From a checkpoint of a small mixture-of-experts model trained on Wikipedia: width 320, vocabulary 16384.
Below are experts of layer 5 (counted from 0) of a mixture-of-experts language model. Rows are named up (a neuron's input weights, with its number) and show model dimensions 0-63. Each number is 500 + 25 x the weight over its row's rms, rounded and kept within 0 to 999. Numbers have three digits each.
Before each expert's rows: "gets" lists some tokens that make up at least twice as much of what it gets as of all text. This comes from a sample of Wikipedia text that the model never trained on. Tokens count by the router's weight.

# expert 0
gets: ".\n\n", ".", "|", " the", "-", " is"
up0:463508511542490493489513497496503535506478558508481498476506502480531506538466455509490492552505536542569477505483495530500480502472493472477550532488460484495528507510543489483502496503483491
up1:511517516470484498511536496483454490483472501497485483478529487501524503503483497518460489533486520514486465514511484517518496462479481509506488525466468501482497532556471473490501538538484512
up2:502484504540478511498505476528492499488503538517490534474538497481561503465462492525462490505456474491509514472500500505525468465516516486484491533483432474529550473538486500497483548490516487
up3:498499524482535488483487492503497477480484582443507516519497488503511532504477502519498550473511475472541486469503486516493455535514489495470568478467514521513516494502480505495512464511478503
up4:503479519520497497477526482513499475481494524518494492483504513505522508500480460550498480486485529514540485451513554530559488513465511497508486520531481495525485540506525512496490514480474471
up5:511505483541511474517504464475478549546502515482487485511503529482475473548512545496458509506487491531482501522491505479486477513540534483474517482488493511484478524541504475531480513496520510
up6:491503502483503509479526498493509496525479502555531465534502457482524522486485552529489546576548495490496458490500506441529480451474511490521485526476492486492534496533492490492509493536535525
up7:524505523512519527516468483493497516494518502528459449503531549495546513496480499524439444538466488492487498517504481482514493453502528476500477510498448501494476465522527492526517530487492490
up8:470487496490502512504492505438507488525517500506537545509497523527525460489505444464537501529474498483526464486484504506466502474518475516519552492499486546516532450437480495495539520498466510
up9:467511448535500513485474538524474506512497508513514533481497480519498500502495493485536490468506503504509483490511497521540501508485511504466581542490554505482502456493519544490521464459461485
up10:489547474517527495471526529477477515521473515498482516545485492517504458524460455506477530508499531523519501515508453498537462524519537516520523489547504514520505505514482514508513523510527456
up11:498519508552455545486460546510490484501496457541527498501532503533486484559444524492525499461467522543498497470493491510532477494502458481462530449492425472524504527523511506497521496455481469
up12:479484459534543502517492477467535481527460478492439501468514486479516474520485498541487524512488535491521487499492449545534483516489504500490491529495519519549484535505495532518484533565509511
up13:451547524506482506485503490499495536501480546522465493507500489484544538527487487504482529533466493549498471506477478508499481525497481525481563523483485453503484494523541480492492490496496470
up14:450499499500486495499504496503545474534497477491543507544506523534542502495512465478472488527487509497460506494526437501485516507498522472543498509498432518475528461526513533520509485471473491
up15:456544523529518483463522480501501512446465500486481522491486511522505494483499489499481492539476523475537498481490445570512491544477504469510509524501499543518494509532504538464480475473481518
up16:457510520477516470488541479485503515470497533529489447421519482497539480530486500506450509521500550507518494482486459464489490490507516511470521471518480508516512457536498484491491545495512499
up17:495521499531506528488516490514501508486444506492473497510491491475526471516472522501564488520496466543538470539476477532475491533477478485494541481495484457474496465510524504519525513483495509
up18:523484506505485531468506473487548562495523539516492514526539485490485509536474469506471497523450484514503494470482507493488465461490471508504492490524460476456517469443512512521501523500473515
up19:494508493522512509499511524527553462497515506521534502542533468444539515531524471509490539512494514508530481492490489504476491512487456541495556475446517461540487450486507480514493484482559525
up20:481532455480481491487516509533499489486472512557478496501499483490490531481512483503493537500496517479531488471450471490529449480502532510529550513475462511554485521512533485504444518483494508
up21:484494475482482484514501496464507504486477503489482470510521498523506488523517559510502517509521517549508497496528460505468507489483521505494510559539539528490460502472489472450488533557485480
up22:439529532519485521454481491515501498475470554511504490511499488491516516537458498499518492490494531552535462489497484489509459489492502485486588503520478492505492523532539503523491503503481450
up23:502491463467506491512494477514539496494506505525508459460495524502518495548506504504488513509507535516507510488504477470492489521522508505467518462523503522531511485539464488486511541496485509
up24:522506460479520520515536508518473485519457498528497493531482513500470524482519526525516550541497470490547486476539480496494476466467525502512529498486504525520524463523458524513503520519489518
up25:463510493527501490519539515468472519477473525478550510507457496518493454482455458502482508470529512478519472486521517520483468530484517505476565529516526512507505520496476556501510487480474492
up26:488501547488530538518506501487458492482515515501497524482494480491527481526500529499472532481487552484463503521518490502487476566530491565485530504528481478509490498466468568495506507481524527
up27:473496524525474496450478519538458505554516510489505545483514500497495471488473448448512514484475504490496487496526486486510484401470476508493529496491492510524504531485540537479483496489533486
up28:498530501503491489532499503520537508453446475521456469464531460504459505503501511525463448544485572485543483529496516495499491488511496503491514530471475510442517477529522490489498497487456467
up29:443544508516484506463499495504522539482467532520438504503492495534542521520475498527504520527506500521528465530521493526483470516499501520462513519516501456531516517528533520482527481505490452
up30:459537489512457533470502487533491529516476538530486468510519501506553541522485496512484535528476519569508473480501511472522454482484484509486581488482481496507522526547527478476485481510498490
up31:443560491549508543480465487492514523502424518536487517497503465527520532521490490470517509510506474520521484532502483495486468514484506513491561505521512500556526506511508514465488494485470478
up32:520531525542494496475536474514489555528487503549512498474534491447494536513518513555512527547543472487492526552529529488496502512514479466511512462488499529454472505486509468509455520513488503
up33:461549464534509509474487456495510507490455540508485490496482517525509495509481533514505497521503508527519446539528484538494488510488539522461524519522478483502512500498523529487461491517463451
up34:527468496488520486466459532534539479493465488489515458506518534486479508496477498495495489524520491497524500461501481526489492520449513537555541501478497484450473480504458519484507494494516537
up35:470529516561501539497501483479486518490485524499484508539521514482512509503473527489500481515482471541490489504500486484515474518493493526510528500541482491495458500483516509471519541503530508
up36:469475482471481482473496494484518504539469510475517498448496487493482511501461522511528518466555485505539492506481484522493494530534479506526553509470537506546520543480501509481489518537497465
up37:463535482488479532511547511473508546466480546493493504491513468542527477524483538511495505546509516497466459488490426501505471529494522518474532533497481507483496515498498546503549451504483497
up38:474502494473498505486480479501539473461516504492463510502496508514479543512467500520536509481492528525428452453504489505506504493489484537469489481470517501476527534534485493519468474534505478
up39:485514514514517496460497470541495521506459543489480471507497534502511528533460466511498504528531501550523484501536496499499452471489490487482554509520477506497502509520523488470493524516487502
up40:461524497496481524465500490514533521500491547546475475496505501516521508520486489528497497522483505556541443510499534475487470478492491530487548530518481494507529499539512470494489508479481464
up41:524513531511508524497450479502522498494521497566454455499535508475544519488494509491457455534454501494489508509542519481498511460496512484496475519496441497480501483509519489513506529494510476
up42:505533552497505507502503501527500497523479497493511478525531523458528550481471484490520498546485530460543515490459519550522484512492468498511494482495487510505486521520471520511530487447530514
up43:523500464477517519514528482530512477510509507482509485521479429512542483478508528499474507507523481502483467476510476542501504462492539541508508486518505506519458499469526508544497508485494461
up44:509499495467504483458440512492530498518478524472491467496479535476521503513498509515543519526518549493531460530518486498462490483500530535499508452477490475464506479474437502488486500480514537
up45:522501507502503524491485476519494498482511505548479433501531537490539500484481501516452471526483503506505498514537493461511493454515529489491485528526464483511494463528511490505524549483504483
up46:484521494517550461532496518467518514484471472489507533512457493501435530498497513488530532500487485519514485480500507492497471527467472524484509507482526471489521566523523528477504499491539542
up47:454515508483498501500481495510509509487509500550504501485480507511544525498485508471533545485483501562483484542474460501488422508511491501496514467487497515479514513512572537472476456541473483
up48:509495539498510552532505478504464514519468481531523479489464495486522512515508456509499469524446484500513468478492495483479472475470502509491488498516453490469489496568540532527504553480505476
up49:471551484518471507439466483509490507455463516510495482505519550501521514525462471502502520504525497532505474507506513494483434474488498486516549507458496478523518509534506477492483480505469467
up50:524503459515502510513513492535472517498499487472521458484553524418483513460442514513471482538510521500551506508529490504504488449512485506496502507515476507478481498495469494489487515481468523
up51:505516492520534479520488489491495528488496508498509488575477500470518518510513493461482489514490460511481514578501491537492507479464527499573505468503520566484481487478498493527531497471485513
up52:508471535554519530507469492546518506501492530501464473472501474552544506513493494516539490528459508501530466486479515494515509485519501517472518519506483455482487479478492491484518519440491488
up53:445566529478484486510480489501502515496495510517488499530508518514531542496517488476522516505497483579506447512461472470493422511510514499499546475480485494497526528489540496471485488530483488
up54:486514547459489522464542521502489501461499486504566503448510446507516542512509527518500462472498498516461486496518488449529496505469507505452497503535513485513491508541507492479545522466479488
up55:460513507511516507504495507486510525477494513546521488473488512478548537516484523483543512480487497548484485550481462515496437504495472518502504468479495488497500493514537528500494504536475492
up56:514494490497502534463481476487491529492483515554474446498509495480529477519481522547483477519510504515505497500542512491534512506473470541500539491489529472490537478477512490497448538486515469
up57:478485520543512499526464516449509506495468497471513491525457525494437515498476515453522507499510508504517491493533498492496479525474511520497488510515544523504469513482487481485465488521538480
up58:499533470512471504495512468464502531487501511500490473451522528499502509495463476508507482519450487522546513459539511491455479499506467477497499526543499499524563489459481513469464532518507468
up59:513473452525471533483518504492532441510480483503551514518480529468494530478488520500486450503500508513524508500527529515490500521459462510500501506513546533524489463491480510510459529501498500
up60:497530533499475491478482527515527490488488501525516504531513512484506506448485488495488490500485515481512485482503486513509516509477536501552516504490490477534514462508511582496501492431489529
up61:528503487491487509525556543475523508454463534490491520501510519478489494491486536500468519525439488548494474465538507486519479444521522514452478537495468494532498498451483499466503539529507485
up62:509517497524489538514496497453475494506512520507506537495475487529503449502422517496489497513484492486496455522522543568486492531488486557464511502505522496459519523464572532470477520476497498
up63:503496482475539506495488518487488450472469480459470476490464523522498482513464497531525515469542518525516526486484458511430456512508500530490503513477547491543530494497520520476493547520518478
up64:440556498521481507504525483496450552501493547504498479466511538490480474523473531496505516489486529562515452542507506510495441509488491514453565493501452463538500527504533526477508505504442494
up65:495519504464533514527491531526491492510502512483479556528520506525547540492502501492446475525495501502476534491514507540502508510512542492489511492489491546541484492475530515494529519507474486
up66:474523532528463515513514514448493518527471505488539505507444516522466485479505474483491484542499454474497490492514505487518492497449486487515528512481476537511513517472578525517469475516468513

# expert 4
gets: "\n", "-", ":", "\n\n", ")", "\""
up0:507500467534507543524497488540542462508457490466504491489496523509511489469534507527495534542546532499485508493520476466538476504515532487476525498522501470493519538566522498553484510513460489
up1:484493507511509493495470554525503484506513504518459505468529458485515517514489469526515533487490518515505507479536479483496472518516507501491507494515438501510464559494452499468528486498582510
up2:457520533471493507479512503487499502518461527485543498555510449462543483489504477492494478540494525506506443496443485507485518516518512520499521508478487493491510450495520523517517512520490479
up3:502490532492512522493483519479513502497508521500477531504524488513494512486482457462502498499520501508541474517497468522500547480476496479464506494516451463480482481481531523518493525492497511
up4:479529502438514487492525477542511530489484533486520547511496493503510454498467476442545511458483493476489446493509508538542443505508519510501495475505477478492567498505525497492518518499523512
up5:499539516537510499498470526491487507488483470509458476509526506484514495507474503482494512544499468513465434485462495499493528507453509491539480572486480522487490454475519518511483509528502497
up6:492497514510490517477539501497533521516474534521525473514579453470505575551504474474503517577502540506483475515511440463500523500435507478505520519494503495462500534497496526500485495501507518
up7:499521491502476496484481507513548481451510473536520521467556498462543487497486493496472506535523499473505485506503524523548518515485488505463489503499497474484528486528535454498486491518490529
up8:499486502513510512498466514511455457450437460509564481527474466507516465457460449478480498500493522480491517487504478521521515480493503514524510504541492482518482472504468542511479486501544503
up9:528479489517503494497467501480514545473475477557511465468594518499488477516491521529476535488486554497489503498506496502563499510489550502477500484468482486502523495485506451488512535537503516
up10:506496463501527516510504518489491480520445488565526460485520483517498482507474449486521492566491503481492449500502490508533473494464521489504506538536477478517508472489506522472510498514493501
up11:548523492525467568486493531496504523527509503538502511486505512496519520487548511492488504488500477524515533503502470444474475458470458484484505499520529475461475478512540471535472490469477510
up12:512469535456501499518475512487506523529521517539493486528551494489482539501441501471497466519506493543484456509511527511498480510508531467506514480502441501508471523509480517452513507516500487
up13:499513527494524528489493516508536440496475446501478471466515471499538557515495506532502481523487539503487514507522500495468493525493484522540490493550500538531494494498506463491474481467537491
up14:482522560499496479512451484512512497499538487476487491514476474542473459475507505475520540480515504517500516460490499479518502492499519517472508470528537483467500485490514473481443509546481500
up15:507512516546501517507463484491465537521491535522479499488537497507455471485516498507489499508494500485498509501508537471493500483499482476483531496491506503535495543503509470494532502500502482
up16:523523507514495519498569495519503522503484501468487476493543524470523483516502538456455559526470482504505489499491463442509484470526499532526458484461476506522542521523499497477529517508488485
up17:526514538503446511443480500500463490490490492535509543498531462524492547502499506495436517499471505496482497472539471516517481518511508504455512493502529487522506485551547445480498538502453472
up18:483485432463527510482463456507491525500519505490505465535492520483515531499479451474520494490476490488505502465516494491492530517531517541461492498507484431496510470477471477503519468474549470
up19:504471471482481525493503522468448513493456497502518466500491533518559519490495478497480478524508474522458519490521494483500517499460512537523491523503517481485510492506508530472509504525530452
up20:473567513512521482504506518531471519479499503487482498458526437482565507485477487515530506549533530478534504502497472485465485531503463502509490487488477505551461452517491516482534492490504530
up21:406549487516467470521420476480498534550479486472459483465485488494527494501531490482497503520493485489504531552532480528485460480481481476498516468504498537523498487487528520499525526509537504
up22:529514528532527475449533528512492508492500504551504498513497531492522481478428489492470504450466515581502500476522535495508488449463476530502525473468497557494525530496564495455465525512515507
up23:491493481536493528473563516506500493444503503476540488507489507485510495506429519496468487482534560474500512492488495501509518479519490519521509524485493486525556523492483520494452471482544460
up24:496514500522513534496533496527490526476495547503529468523479503461533514535488498513502485489454527485541539484494529529482475526454474544510485496473520414463504479513515510495485526504532494
up25:495459469486500532493477453464531513482485487491519511551522509468509492436502484495493492512467477546504506486482496515512525473499504503498529515525464476479516491467484534463467474469513485
up26:526538493500484489488473510515481514490502510518482471490467528455499525541538524532490500503471466488502520511567489478499444503460481510504504496504498491514470530483497496541520530519486466
up27:497563495525503527502484498492463518534521535528524476490515472502544499536515502486482514476452502506498521433542504510507454539454483495492491500521500473478515481495525543491522495470539473
up28:477534516517466494526474457492509497504504486471477526519530480530525519437531493520504479502507556481509494479521531532526484515502500547497526502485472506509515504493528480497503510521492502
up29:455484490507492541485532500494498503521497491455497522536533503473441491482538488473490474511498493469487476499470499470521523424515494510490514535447475468507463519498494556483485481500492509
up30:467462481494471510489457489473516507531527521537514491461521512434504515493459505439502499573501505501485469490510484508510474505470518515500510466498509499515527485554481501486507504470498493
up31:495524517530536485467516497509459506524481485538509494494472471467498498508520450496482511540553527480497521531536512506542517528466509483502531474496448480516485493494528470516495466501543501
up32:449494498488472517491465518459515513482541500535482505449548509457487530491433479489508512527475533513522524509494508548504472514474440466471510522529483496504497495519512518482528465474487506
up33:498507481503523504478486518464567529489515486505472499449507486518537461510489548488496505517483539518529499522510520517516508478477495548466537505505514494439488454528502545501488538465518503
up34:495499508489506495473481475509512536470511511494448490447509470493504493506488494505433523502496500517437502485507512515500523517516499474486516498474486494450570519533512549505489487511507512
up35:481496475484481539525511501513502518509497510527497476531506494502491556549510453526484479515479489464506499524491492487468504468516539488520546474482447467524497503508510498511506469451515507
up36:504509505494505519489519475473482542459457478555503470518499477536525512543477467491514466541475519507531511513480505474500507495468506505502511495527467468489530489531499471503523529532489463
up37:466478547492501532487478528532502463460490530518479501502505521488536490515441477507478478483469510530494500548484477513486476495518493513483521487473498492471506506504491503475517535495454549
up38:458507506523501524457476491471499498515529526538521469511533480468499521522496492508519484515512495523508495458519534551523483487460448494509495471509505510518518506475512548533475499517505505
up39:449499527550544522481514490509486504521460508499490530507500485489538483560470470495506540560474528493520540509509443458505516480509477500479510560490488485529508467527500516500500499503567486
up40:506521472541542569504462478535537525487516549543453476461515508537503497515478525497539492511506497500526493439520477475527464481485484519473518559494469481550509486565475522488540470479506473
up41:486502528508483539537485473492513468522507536503507509463517520515522540538506460510484495503512555504482486487508474462471496503506534518510501523535512472485514515523489512457513494493531483
up42:509543518469498483496520554505495516455494543520520473461569512473493558510511488520453493526498498534516450489506508529558495501459482500496510515496486535477517514496534487512451531485502463
up43:522537522483503520479470515519502473456489483520492457482461503511533567556516479525467465459521518487501493500528496490490480471492510535479477484504512472511533512515520510491491513488519431
up44:472538524522491502501473483460507492497511511530477505504537498534501487529477457452499499504502460533513492478465506472487526480499489525451483465496384497513490470499498494457545506472549520
up45:480500431522490523513481499524492471549509524519488475474513473515488461491492481498493502516540470517477523510491477478488530508472470471491500527488515556505542484543544506526518511448474518
up46:480494495493463517475533481493491462512525530489464510495517517464457491532479516494494512508476533510504490545527528527538451497490533477473490485548509488512496486509508511465534472512499492
up47:495514480530471483494514492560492505447490515522513499479493515507510536528505531435503498540557528479489479544510512449474493499497489474502544489465452507501500522544499475522496499473517477
up48:466539508536493480500498468544512473492496457519468487473541532466459505512488513501487474546504541528551458494517492517520490498463478532486543472533486532452482511528549473498504530479514513
up49:449522559485501500505492561532524505447451507534546503531491513527508521490506485476474516535454525515498463462506505524462452514478490518488532502502488504512530480532478491510497524509518485
up50:515466483515476514477518510495512494467496478517539489478524549455526512488474481474472485549525576495514510518515493492516495505432491521509517520533524518468498462466511469490439508507535483
up51:499522502542522506470468546510508492479528495535479489498453542490531552482463519501484460463490502562489495473518510494530463477471485471505535551486482491486528515500534507493467487504467499
up52:484522485526530502522471512464514538490492513529476487509542478488498511524505481500468467523471512463499465530465493520483523479506473523515532491494493485512490450487505519519520494502496457
up53:489552489501505505465470529502527520477501514521482511517519459482517495510527474505493472484485485520500515558448501497484504489472498507473506496497443471507517463495537547486534484505508508
up54:459506501497504493469531456511497499508463474538461470493513506521527499483502533493461466487464518462521506509532476524530527513510449441502498483513509523467514520529540478451527457531535485
up55:491528572506482500492499482524522459493504492488508494496532513439490529516465526503493493485470482489486492507544523521553504486444512465461545484521487516540508561494509476530443502485469483
up56:474512511467531475481461475520548531509466528507482504469550498476507480521489477534491507522514440534512498487533468490477468486450508490480539509457482528547510474477485477530506497486468541
up57:445530475531515506495491481484474512499524496538482492495518467464504513525488499433497515473510483478522415479515536496517510512496486531495485487506520519529471473526522520517508492490524502
up58:488493519500499511510499504470469523527474518499502498487511478511462504500461494477502426487492481542510489483498498486563503506498458516496545542528457458475518536497509517501529535470490483
up59:486476489489484448477476473467525500470506497457526471503495509511515486523493503469482477520524517512522480509483488495510520467481450531481550482445471512495493500494563511506422528539549535
up60:489467500527479539505533527530450487510483514496513503481502456525525478512500505501491484494492508440483524553474501539484503505476471512527506471456491489549492472501520506475491493482512527
up61:451553530527508545506455493499488457492512523507492515487452517535507491469473477491488514463508479510504487499489537501526493471506500532516566492515470501526524508484520472489533489479465497
up62:542471508504527492501508492511466474495518507513511488488492484497480485491515470490528522485527502474511483459483450465434491466468493513529483537473455535493481508510506527518555491533482508
up63:513540486516506536507486493468510516506504485516493457522522509500488561468489529510483537527519505508472488440511490438471470485458533522470505505502508515530514489499507490506459501492523528
up64:446520465521498510469465501494544546470442504521439446452480469500539466552472505521530507540501524471530493488537493502481496466487453524498516526480501483530503451538490553482502520494513509
up65:499517500484510462457454505570471497524494486520525486490481487524539546500484515529507507498458481461471474463486488514454470496470477507532533497487512471528494473495509547512549471457593531
up66:470504547519505501549524527498519459527524479523452500445461449539497507506465501510497483518479518508476488504537473524472468508514477490528521495480462469507525531502510527492503527466501474

# expert 7
gets: " and", " a", ":", "2", "i", "10"
up0:474515513532498563470479484529498495519488544537486478480538523480532527495463493522507472503476508522534487504514494501493482501473507506485555481526458487495501486495526493529548498487522472
up1:525494473519499508530470490491504478497498488481511472528501460481505539478475519476517472506510504531471470459490514475508489525493479499523520533480493476482496517528507497494473534488523504
up2:465525485502472520468529476479488481467545496521525497491488512475543513526467477542517465519525569494470496506542500459523548495474511502481537558498477488505490509484475511546486476494528512
up3:474502522477517497547501515465482491569500538521506479501541504500520483517498516513505487482452508514511475527487504527535507525493523497484545504506482491462521512486479537533525484499525452
up4:478508540468443530511486550493528482467567498521502518494557498455565499513515493492495491472474518505508502504473456474478518566520484495470568522518506491534530470527476511516502522474483490
up5:479512501478539501520493511475513491508500496491519477515512451495486539537493529508468504513483498504506437505546486523471492501480502554524533472490509485485447471473489481553473511522508551
up6:497495539534464512487498527472510500484494547472538503516555465464488509487447472498482486533489483523499491520504487533500521473467528532499508458494504486490505520481491547502484487438530535
up7:462517548485473516492555539538492513535510487554526512477507474510530537515504494532501488498468512505488473510512456513532534457463568490499507499521474492482511514529530476515501489485463423
up8:476522532542511500526491511454530481527493518533508515513503511465504493504470502487465474518537499505510486515525458483502512484455483483499534505514488504450475500512523467527417496491521526
up9:489466512500487553486505546503508515477517512475540468527501503493545507501493519460475511529507544529503495520471466479538504537498515468526567499486485489486500437457527491533486482516490484
up10:478527524479505548508543528493488489437508484534579483500504504475499492535486476484516484509548474533497499542489501499489498469484518486502534528502447507492469479512534463560486490512525510
up11:478528491480506519433493523511508498512430475488482492495492524515539522516495489530493495541497513482523517487500503474496501490506477488514531531475519499560464450523454470513516500497506497
up12:444490562506535539544487506507500473547509529535464502495540496488516493475539490487510494530497533506503471487477482507541494505505486527499497485504483429488538448489465486541520492537551485
up13:445511491466516538454506485540489442501519530545495485484518504461509503511455444502506516495515460530539474486481540503471505486498544549459503491505489470562533464511524521500522530475460526
up14:485512530506477486463524488459480512499476497522528494501518541472529476540525467495522482489486532475503488548502497482504546494463541527504515552504466465512485514483518494479456484500509485
up15:459523516461466559458501490494485496478476483535508488480525523507510523503458486530485502505451503505523481488549477490507474505441519521472553513494476515492538496502502530502521514486533503
up16:457531519533483524490525530525475480486490478502483499528513492493506508511451521544448488513519506468480455520448527484505519516474494465523522530455501494487535469511536464501494497495454486
up17:483550494497501490515506515526483494497472457492512494468521468467521513512514484543505501530484539505503456515474516516500509451462514502508529487478476465514493478522487416505516548476481511
up18:497518496469500528487441469526516492486472524549478480475524484466545521522489486500509467482463560499505466520516448494520493489478514531476535514513463493495546489491500467491500515500549465
up19:437504513532523498489488490467521518519481491567483462463521508497546492535479498538479519543519501528504510483487498507484505491492474500488505485483492505450495469523487481500488521493549541
up20:477520541500474496500475521516508517466482474501468507503480531523478498511475492485507459471488491499563506491495527506552480473505524511441516500496454474490489493513501474520516549504455507
up21:460478487497492488536467496493493491501478491470521471522507481493480494521491491535520492532488528495476490499531554527513551528525459493501496534520511460460523485523487509478491495539468486
up22:489522511529466518480459486497519509506447500508486480485520531515520532505461500474492484510461497501522471503521514511481466491489510523507541481501499490513521485495509478527494504513512471
up23:451526504481466552469481504511494508481470511517479482477530506513534527508474491472497500484481520521497489508517468504498456515484481527495545512501482491502531479508533454508499514501514461
up24:547522504515488524496535523496577494509491515531502460487504499491490489482446503517470478502526518521494500474485482508493430480506487514469493455473465500485498523566513484517481496459438496
up25:484523520532472515498510492492501494497491487466469473509521502484508513485476522505497465537476491501480487513502527518501494497479487562497493534507468489503490508482517504497485498503496513
up26:460530518474504506535487514532493499466496505523513499483507507486521511485465479496489485519521524498507478494489495478495483528503501487470530517479449448456479505532470507538528490503477486
up27:489521556559492515497519509503566465507521470451488493494541496508505462487452482479508520519489511511532497510494504526481504483514551474524554532498437506469493461491512502506463458480465521
up28:507499543490491510521502494540478487506461504569481488507519483506541481482491491538476509483490488519534511466513475522475502501519450503507525478477463471504512474501517488485483503512479489
up29:482481473472520510509455516494471470499450514525494447545521489503493532524448482470527494500474471499484486520496493497556509491501479525507565498495534468476518500472514487523471505472504540
up30:462537474483448514497495518505540507485507477529453501480504474509504531544498513498485500499494532507481485468522528495497459513482554511458549490513480494518488513533491526519481510473469501
up31:488568531516502525519535507528497499519506479523463508487517478509506490548456508505480457504494487515492509507499520479512489517480517503518481514482500434504487497533511495516501502480501515
up32:474509513520491506515452496477501488470465483510476506500517509503540536482480480456476515560482580480526503499479525502493498523512463501516522500508535479540556468515469532519506455530533502
up33:483499519487513552465519497478505444451485483492507485484521498458534532484471504489484467544502489505542513511504477498466451513515527488519517495474462501478489514489476500504549480503476524
up34:500521483536516510501477548507543518501508483487511478503494546489479514512541493497511474485501490492496504512504558476470504501492517488460557511524485523539458490513480498541475508509539569
up35:472542499486498550478483509529491529482462522535435497509490515473536551515512460472465454489455527511517502517515480473484459526472479506505514525522486494472508482541504437500511504496482444
up36:508510501449449498515467477507513493513512507496494506505499474472563529519470487466505508503482507522495505490508512458523477513512479551499513485441463483504525445530539486498555565496506491
up37:463525557496509490471494557500502538503535537517514478503560470490489500491491488502463502533483524539483483481454476497500502497476502503514528486451489509511496479502446517513493496469523531
up38:497519517536486520479484485525498501480465512520502487475521493470504512503487482478462481530463510493510492500528479499504465474463480504489518505484486502519507445497519494459491522518510476
up39:480510514466505478490493529499534501514502514491486473507523484440524525452516460515460511503503523507529516457508489530521488480507515495475526509483540474489488502526468470467506483486493537
up40:491551490516414499496488517490497467513481496524441497504535474542528481499481555490501527548453475545487494499477486498530485536482487498485542500496474496494500532475546507534540532478477452
up41:438497547503460476463516480506521512476514515514489481448513495488547489495510485470472472559486477507502513543473458461496517514498468523488541484514543506516517539532497487486507524436574504
up42:517535480505499489483483520528508503461495505529499520516540526510502501527470488469532495512492504484513473541516505485472478477481546518477524505470472515503473480488466541519520513486495506
up43:521496517514477521462503468487517475458488480479496471507498499490546470514470501472474455483501512540482477531519520528512510507502468516476484471479466513491486501489525470507477511513549503
up44:481537537532514533475462492529501477495494526503480490491502485485519509480471487510488484504470521522497492512533460483522473486455514492472511505501471461515544490493506465489449554496515479
up45:483532495479456513478501495484495472522488537517489489480507492515565495479497537481496493488487457476513531498477492519466495515511447507523467556474478506554509467521482518435505507476476509
up46:503520497511499560478476497488494498486475519508540496522526459497479546498456501527493464527511523541516486545489470480478510517501509494481547537498508512533506453466527528510502465513494519
up47:474523537495507514476489486484501499486496493530496477518519438492494494514466498513519491509456470473492436498528499491527517538469452523491528513440472475504506498531512493472505515485464509
up48:450537494515427507500475496523500523501468480489524511472567496479502556478479513486455521547483516492491479475448496499513482508522512492502539516498526479554507525535482475530520493499478462
up49:523542563449530487490493493505491500507518507490506521479504548495490489537468536539473533487519476479437433490503464489472492501495477524512560517490451511479522506500534527466534545511487505
up50:490528470468496484501472502526511535511504495537444493492552522481512552497439479525484487502515537487541512473514505507489507480482483576477515507516477476504496490462485506483507504505505470
up51:471522497488518538518509487516522447492497491491495521520528484497503550492540498497531501489555527456531503474492500504478507474459532494499530483456456482530507497507456526562499501481510500
up52:485522513505481517492475543465486503488486522483481514496501478466512495503481469510480514497499524555500500508533463505476504513459516497522528465495431450491467534511488489509502476466511503
up53:474511498463461492467504524524512495546504453510502481518529498488512515544483488527500535519560494477498526496500536443508536504480504475460549511497502487494507492543517492561498521471520475
up54:519525481502556526524467548515547501490459486526503503493460531512477459523491508457499486484499524531466485488482503504470523481490479502511463503494496473495472470524452485495485490493502521
up55:488479516490502476490438504489486505500501497534508498481527526500459460490506499496478502528547487500469488532496488473462520493509474512536566532505509499535523490461491520457494504465517480
up56:517458502500516460480522521471533514503491533533511501472523494475504510433496476492491458582524500468515498489535482506527501480447482491508480512537518478474506509479510498473483484535505455
up57:461538491514484541518508494544518474481497504513473480503503471468515485529504511454501492507493521512501493494496490492500486477498474486505521499448458474477484477551488501508533460498535517
up58:513498483520570510541503522497554467493516500501513477510506494495515485506520488514513525514518527551463477482459506509530517486488478507492494498513490499492497466485522501514485528455493539
up59:453513512482498519509476459505489481495475519527485451493503501497534509496458468493499487512491527515522480496530501481483479493464538502489510530507499477502523487540505459507510495504532487
up60:495496482517415521466487493504531475463491508523499498499530477494519562526466518492523516494484535552503489474502493516498499518492503530498537492498463477489523481530525482487481515501528481
up61:520520461524589466479492507498486498507482522476490492488541506487483515512501523526509544514480477494499491496504529487484500512502459495487549530466482481488519490519442465506516456506509537
up62:518512488478489509503511512522508468506498560516499527467499485474533504506479502489505483468516518522488483546476473481493512455490524501462527546419464461512518500517498475502498510499480480
up63:481581505498505501499504523521516474504506504526453516469522496505544530504528473512473470529478498509503491501492520544475475513483468529477483534456496477509524476506543510451511532476509474
up64:449484529468491505485481486503489471476491532460509473521480471521464492524417526514499436486482500521479470533512487476506482481464522523525489529475496487492507505507499493511479540479521519
up65:487518518481501508527494502522537510530507462530464519491534496485477518489524510488470508538470462479495520497520505494494459529498466505487534560499504467517492479497480479475473501491477511
up66:466499509507481531461495514483540522485484503491487494498553481485485483494470477490490490531505531497527480513469485515511531441478493538519510502513483468509501477459496470528486482482550517